config.toml
normalize_top_k = true
balance_loss = 0.0128
groups_per_token = 2
vocab_size = 8192
norm = "layernorm"
beta1 = 0.95
beta2 = 0.98
lr_head = 0.0053
decay_fraction = 0.888
steps = 9641
Below are experts of layer 2 (counted from 0) of a mixture-of-experts language model. Rows are named router (the router's row for the expert), up (a neuron's input weights, with its number), down (a neuron's output weights, with its number) and show model dimensions 96-191. Each number is 128 + 32 x the weight over its row's rms, rounded and kept within 0 to 255.
After each expert's rows: "gets" lists some tokens that make up at least twice as much of what it gets as of all text; "raises" lists some tokens whose logits its average output raises strongly, later layers aside. This comes from a sample of Wikipedia text that the model never trained on. Tokens count by the router's weight.

# expert 59
router [150 136 177 161 177  90  87 169 103 129 103  88 145 172 149 159 175 121 151 111  89 160  78 113 133 161 104 142 131 171 142 158 105 151 178 109 108  86 134 107 144 149 135  84 101  77  88 150 151 164  86 147 137 156 102 152 170 120 161 166 177 168  92  85  95 159  87 144 111  83 109  87  99 181  92  96 148 101 105  94 146 164  89  91  87 151  82 156  87 161 135 105 166 163  92 115]
up0 [146  96 111 159 116 176 170 125  90 125 186 184 107 104 113 136 116 112  71 229  95 129 199 126 153  84  86  97 139 118 135 119 138 108  71 157 162 197 104 125 123  84 134 172 153 124 180 195 102 123 131 178 115 116 108 125 124 102  79 123  84  89 219 153 149 111 137 122 111 150 183 173 172  42 138 177 122 109 165 101  93 104 129 198 155 106 196 164 157  95 102  84 125 114  87 156]
down0 [ 57 108 127 125 158 121 108 138  83 153 126 150 173  98 160 112 151 121 109 135  86  91 180 169 123 107 122 168 186  90 127 130 191 140 131 148 147  92  84 124 116 116 155 163  91 154 156 122 132 147 159 105 163 171 119 111 165 164 139 151 179 125  89 134 132 203 157 131 138 116 153  83  42 144 121 128  90  83 106 122 131 135 175 166 143 127 121 157 170 166  93  86 125 139 113 106]
gets: " the", " V", " l", "V", " ex", " Ex"
raises: "ually", "ual", "ology", "ologist", "ological", "iation"

# expert 190
router [126 150 205 159 151  83  75 176 112 125 101 101 116 167 154 122 185 120 141 116  85 156  62 115 116 149 109 133 119 160 132 138 115 146 141 134 130  40 136 108 137 134 114  72 108  83 104 133 141 180 105 140 119 138 115 144 174 120 155 166 183 171 117  96 129 162  86 160 109  69 127  72 105 174 123 103 146 105 105 103 132 160  70  75  99 118  77 127  84 154 149 104 153 132  87 127]
up0 [134 109 130 163 155 159 145 119 136 158 138 115 158 124 162 102  79 123 119 126 135  85 183 115 161 123  98 147 148  98 122 154 102 166 132 111 105 150 121 202 136 139 133 116 152 154 146  73 104 117 121 174 140 122 126 155 141 114 126  74 178  92  98 161 148  84  77 117 128  87 170 155 157 124 138 143 114 126 125 202 106  87 194 125 127 157 129  90 107  85 163 160 157 140  99 188]
down0 [ 78 179 221 128 114  48  72 158 115 153 139  99 143 143 101 173 120 121 152 115  93 167  79 133  83 130 123 114 138  91 149 134 175 129 174 134 131 117 100 124 145 128 187 129  62 157 144 150  76 131  86 217 102 159 100 156 126 191 106 123 187 124 105 111  90 155 142 149 117  84 155 103 164 102 128 132 161 106 159  95 129 148 116 140 171 157  48  95 104 105  93  90 128 179 122 103]
gets: "|", " people", "ers", " Party", " was", " Women"
raises: " neighborhood", "inson", " quest", "ory"

# expert 68
router [146 131 172 159 183  85  90 162 110 130 107  91 139 171 141 155 170 111 149 107  95 162  84 107 133 169 100 130 125 168 138 163 123 155 181 111 108  83 136  94 151 137 125  83  92  80  89 148 136 166  78 158 132 172 109 149 167 113 161 173 176 166  87  87  96 162  92 145 113  85 100  86 105 179  94  96 148  99  97  93 156 161  84  85  91 153  76 156  82 148 146  94 163 167  84 119]
up0 [ 66 117  92 102  93 151 151 126 140 119 234 151 133  57 141 138  88 131 103 115 124  89 166 122 169 100 146  65 155 129 116 120 166 132 126 172 112 157 136 156 103 153 127 135 170 148 200  85 109  98 128 147 118  72 145 159 107 121  88 135 119 104 139 135 135  96 162 114 171 159 114 153 146 117 102 147 143 179 157 133 174 152 146 167 150 149 187 128 199  89 123 139 110  82 160 135]
down0 [137 148  81 127 161 169 154 155 127 182 156 119 143  97 114 175 124 133 109 143 149  82 131 157 140 120 142 158 141  96 125 136  74 123 136 153 125 183  85 130 101 107  70  91  76 112 137 164  74 140 107 155 117  97 111 119 185 177  19 113 150 149 146 104  66 153 146 124 120 157 143 146  95 171 119 133 192 114 172 146 176 158 112 100 138 151  85 140 129 141 175 142 187  59 179 155]
gets: " of", " known", " such", " same", " between", "ized"
raises: "e", ".", "ort"

# expert 60
router [152 134 176 162 175  82  86 172 106 128 105  87 139 170 147 145 177 110 149 111  88 156  75 112 137 158 106 136 126 167 135 159 116 146 162 107 116  75 137  99 152 147 120  87  99  74  90 144 147 163  86 151 135 158 102 148 171 112 165 173 176 174  86  89  99 156  97 147 113  83 105  81 104 182  98  92 139  96 102  96 143 167  87  83  93 149  77 153  79 158 129 101 163 164  88 117]
up0 [ 70 149  35  80 112 132 125 135 169 135 125 140 127  54 176  74  96 154 105 155 158 153 133 110  93 103 136 119 108  90 173 142 106 148  93 168 132 118  74 140 158 118 104 170 118 139 124 133 129  52 135 108 169 105 171 128  96 111  82  96 124  81 146 181 164  92 109 114 132 175 156 153 182 158 123 141  86 123 121 138 128  63 158  99 118 140 125  99 109 126 120 210 104 107 193 164]
down0 [137  83 112 189 101 154 107 129  56 136 172 135 106 147  94 133 135 112 159 141 127  97 110 120 173 131  92 125 102  62 110  75 140 113 206 158 146 108 123  98 155  98 107  74 103 104 146 181  94 180 144 105 156 136 143  78 120 149 111 114 142  54 106 148 158 154  82 141 167 141 129  98 168 157  96 106 164  98 113 161 130 141 147 138 154 131 106 172 149 143 111 109 138 109 106  56]
gets: " the", "|", " d", " was", " from", " c"
raises: "other", "Species", "ave"

# expert 191
router [140 129 197 151 154  74  78 184 121 123 106  98 118 182 140 123 185 108 149 120  89 156  67  97 133 152 109 127 123 168 120 137 108 150 179 114 120  52 133 105 134 147 122  64  94  84 103 132 147 174  90 146 116 151 119 139 167 121 164 173 174 161  87  99 113 142  92 162 112  76 112  64 111 184 100 101 138  98 102 103 158 171  89  66  87 153  69 148  68 138 139 113 166 146  99 130]
up0 [124 166 146 112 153 146 170  48 112 100 172 121 139  64 105 112  88 177 147 111 125 124 158 167 181  77  82 124 107  97 107 191 157  83  85 100  96 187 117 144 111 110 121 143 150 143 116 102  87 179 121 124 126 114 114  59  92 181  74 107 124  70 116 146 154 132 165 179 143 172 162 147 190  89 161 152  95 114 189 138  78 125 141  87 159 107 135 119 129 117  77 172 114 130 126 116]
down0 [ 82 134 125  99 147  87 122 113  77  76 147 152 134 163 127 158 150 164 102 144 160  89  34 141  86 133 116 116 127 186 115 130 113 129 166  99 101 109  91 157 181 129 145 107  88 121 143 147 163 138 112  90  79 137  84 156 143 105 133 114 145 107 181 161 158 145 114 122 149 107 128 131 142 191 170 161 162 174 148  96 144 123  79  87  52 134 107 125  76 142  72 156 173 119 134 153]
gets: "|", ",", "\n", ";", ".", ":"
raises: " year", "ently", " years", "ose", "zen"

# expert 217
router [147 132 166 167 176  78  93 174 106 129 107 103 143 166 147 146 184 114 143 118  85 151  63 103 137 160 100 137 116 174 127 163 129 144 164 110 103  71 129 121 146 140 122  75 110  85 104 127 141 164  86 149 131 160 104 144 169 114 175 178 192 174  90  77  96 159  93 148 112  81  85  73 110 179 111  96 136 103 107  98 133 158  76  83  93 135  68 154  88 139 135 100 159 154  91 132]
up0 [135  88  48 117 122 165 135  77  81 135 144 171 141  99 113 191  85  75  73 102 137 163 164 137  81 133 127 143 117 131  48  78 155 108 151 139 207 170 117 165 150 112 165 154 135 160 143 141 116 122 191 125 150 106 107 137  88  85 150 143  97 112 130 150 174 105 158 138 178 108 111 202  98 135 124 155 145 125  73 175  81 102 111 121 175 162 157 118 132  95 102 127  84 180 118 103]
down0 [133  87 123 133 145 157 114 154 121 107 125  70  89 107  94 178 155  83 124 127 145  85 120 191 126 116  92  72 135 140 119 102 112 142 128 127 127 121 162 132 166  71  71 144 129 114 104 111 140 101 149 166 165 129 191 113 187 124  81 169 122 129 124 131 200 111 172 123  88 117 171  98 118  86 137 163 130 117 127 195  98 165 182 120 152  75 121 139 166 129 100 131 114 161  92 138]
gets: " as", " the", " been", " from", " became", " North"
raises: "uke", "in", "rav"

# expert 76
router [158 128 168 157 173  83  85 171 108 125 104  87 139 169 146 159 171 112 152 107  90 161  79 103 141 165 102 127 123 173 137 165 121 149 168 101 116  78 141  99 158 144 126  82  92  73  93 156 150 170  84 156 132 175 105 147 170 105 161 173 172 172  93  88  93 162  91 140 119  88 102  76 113 177 100 105 149  99 101  92 147 169  85  75  97 151  85 156  83 161 134  99 162 165  92 119]
up0 [151 143 101 134 101 154 218  79 179 135 108 119 162 144 141 110  74 144 118 112 130  96 153 141  99 111 128 156 112 119 161 113  86  88  89 184 156 170 148 145  97 123 120 138 143 110 130 131 117 114 159 122 103 125 154 170  48 192  79 113  80 122 139 121 105 145 202 113 120 118 107 188 133  67 156 199 131 141 129 140 116  42 132 142 132 161 141  55 193 125 167 160  91 116 171 183]
down0 [192 120 132 148 126  63 102 124 125  95 100 134  24 174 165 114 118 142 129 169  75  97  78  86 131 158 145  98 138 112 176 137  87 117 136 146 154 122 138 170 143 140 134 133 132 122 161 191 164 109 102 156 153  35 102 126  86 143  84 169  66 139 109 155 113 167 130 148 110 118 138 147 127 200 100 194  76  91 169  90 154 145 155 114  76 131 138 124 102  79  92 102 184 138 121 122]
gets: " of", " R", " in", " is", " at", " on"
raises: "ctor", "ities", "ivity"

# expert 12
router [158 140 177 160 167  82  91 175 103 127 105  95 145 166 140 150 172 107 153 101  89 163  77 110 142 158 106 129 117 171 126 161 117 139 168 104 111  73 130  95 154 146 122  78  97  70  90 141 142 164  88 146 139 164  98 144 172 123 161 171 177 166  98  85  95 163  97 142 111  88 107  78 105 168 102 104 152 105 100  91 133 170  78  83  92 145  79 155  82 144 136 104 171 172  86 125]
up0 [109 109  91 125  84 180 135  86 156 164 137 181  95 110 135 114  55 131 112 164 146  76 198 140 106 107 168 129 175 121 153 119 141  92  95 148 145 130 125 146 124 138 128 185 144 146 107 109 142  93 147 110 138 108 159 139 132 131  91  67 106 107 111 122 157 110 164  95 139 136 116 163 128 110 106 157 161 145 108 126 119 129 252 223 149 106 150 100 110 122  67 138  58  94 132 132]
down0 [120 127 117 126 121 172 119 142 185 107 119 112 148 116 144  91 119 144 177  93 126 137 132  93 137 184 110  83  74 157  54 146 105  93  91 113  71 116 125  66 151 123  63 102 117  96 141  85  83  78 188 149 129 205 101  84 149 137 115 198 114 156 114 153 154 102 174 128 139  89 168 137 134 108 162 141 143 127 127 183 152 168 112 191 155  75  91 123  97 190 117 122 196 150  88 133]
gets: "\n", "|", ")", " 2022", "\n ", " has"
raises: "odies", " purpose", "ves", "ateg"

# expert 57
router [148 132 176 161 174  84  87 164 108 121 106  93 150 173 145 152 177 108 149 112  92 163  80 104 131 162 100 130 133 167 135 162 120 153 173 107 111  78 143 110 154 150 130  83  99  79  89 156 148 162  83 154 131 164 104 144 168 118 165 170 176 171  88  90  97 159  93 142 104  81  96  81 108 182  96  95 140 101  97  98 148 163  84  85  95 155  83 152  79 161 137  98 166 157  86 118]
up0 [144 120  50 138 109 157 152 121 110  90 187 169 125 107 172  45  57 119 125 157 147 124 157 151 138  66 134 137 104 110  95 171 150 111 106 110 155 142 106 138  79 132 121 186 116 174 167  90 138 131  86  87  83 143 146 115  95 103 111  22  55 126 157 122 136 107 111 125 125 161 104 150 125 118 131  92 111 145 127 156  68 109 173 146 172 126 153 152 193 138 117 116 111 115 120 134]
down0 [170 195 111  89  89 168  82 101  94 160 110 147 146  88 105 125 147 110 111 136  59 115 158 116 108 140 185 123 143 159 132 148  49 160 111  69  97 165  99 116 131 165 166 147 128 132 146 148 178 153  94 134 110 114 146  99 115 123 191 134 161 148 106 124  37 101 157 142 126 213 112  89 128 125 112 113 152 109  98 114 133 152 128 107 152 159 132 172 115 120 157 116  70  82 141 114]
gets: " d", " the", " c", " G", " g", " re"
raises: "so", "gr", "fall", "\n", "ographic"

# expert 145
router [153 134 176 158 171  81  87 169 111 127 100  97 147 174 141 158 174 114 155 112  87 154  79 109 128 164 103 131 122 169 129 164 122 150 173 108 108  76 130 101 149 148 128  80  99  75  90 150 145 165  87 156 132 166 108 148 170 113 167 173 176 171  90  87 101 159  94 142 110  82 102  80 110 180  97  96 149  97 108  87 152 169  83  80  90 147  80 158  91 153 148  92 162 171  91 120]
up0 [118 161  96 102 139 138 161  56 144  93  98 162 134 131 101 146 118 155  80 158 163  97 159 137 115  68  90 165 156  96 139 102 164 138 101 226 170 176  83 114 129 156 147  82 162 227 104 189  99  95 183  90  60 105  86 132  92 148  93 103 110  61 121 141 187 110 153 143 118 133 143 144  81 123 114 111 116 146 129 110 157 127 161 163 153 125 143  66 135 158 124 168  96  88 120 130]
down0 [108 119 103 148  93 105 113 130 108 154 105 187 107 155 109  99  91 124 110 120 119  22 171 146 121 105 112 133 139 132 180 128  74 176 133 151 123 151 140 105 156 161 147 106 193 117 143 111 180 101  87 138 142 118 144 129 169 165 127  88 139 143 157 140 137 165  24 155  73  96 152 164  96 115 167 106 173 124 183 105 185 102 150 172  85 123 183  99 167 189 148 101 131 116 120 159]
gets: " in", " of", "In", " into", " for", " during"
raises: "its", "itage", "oming", "ited"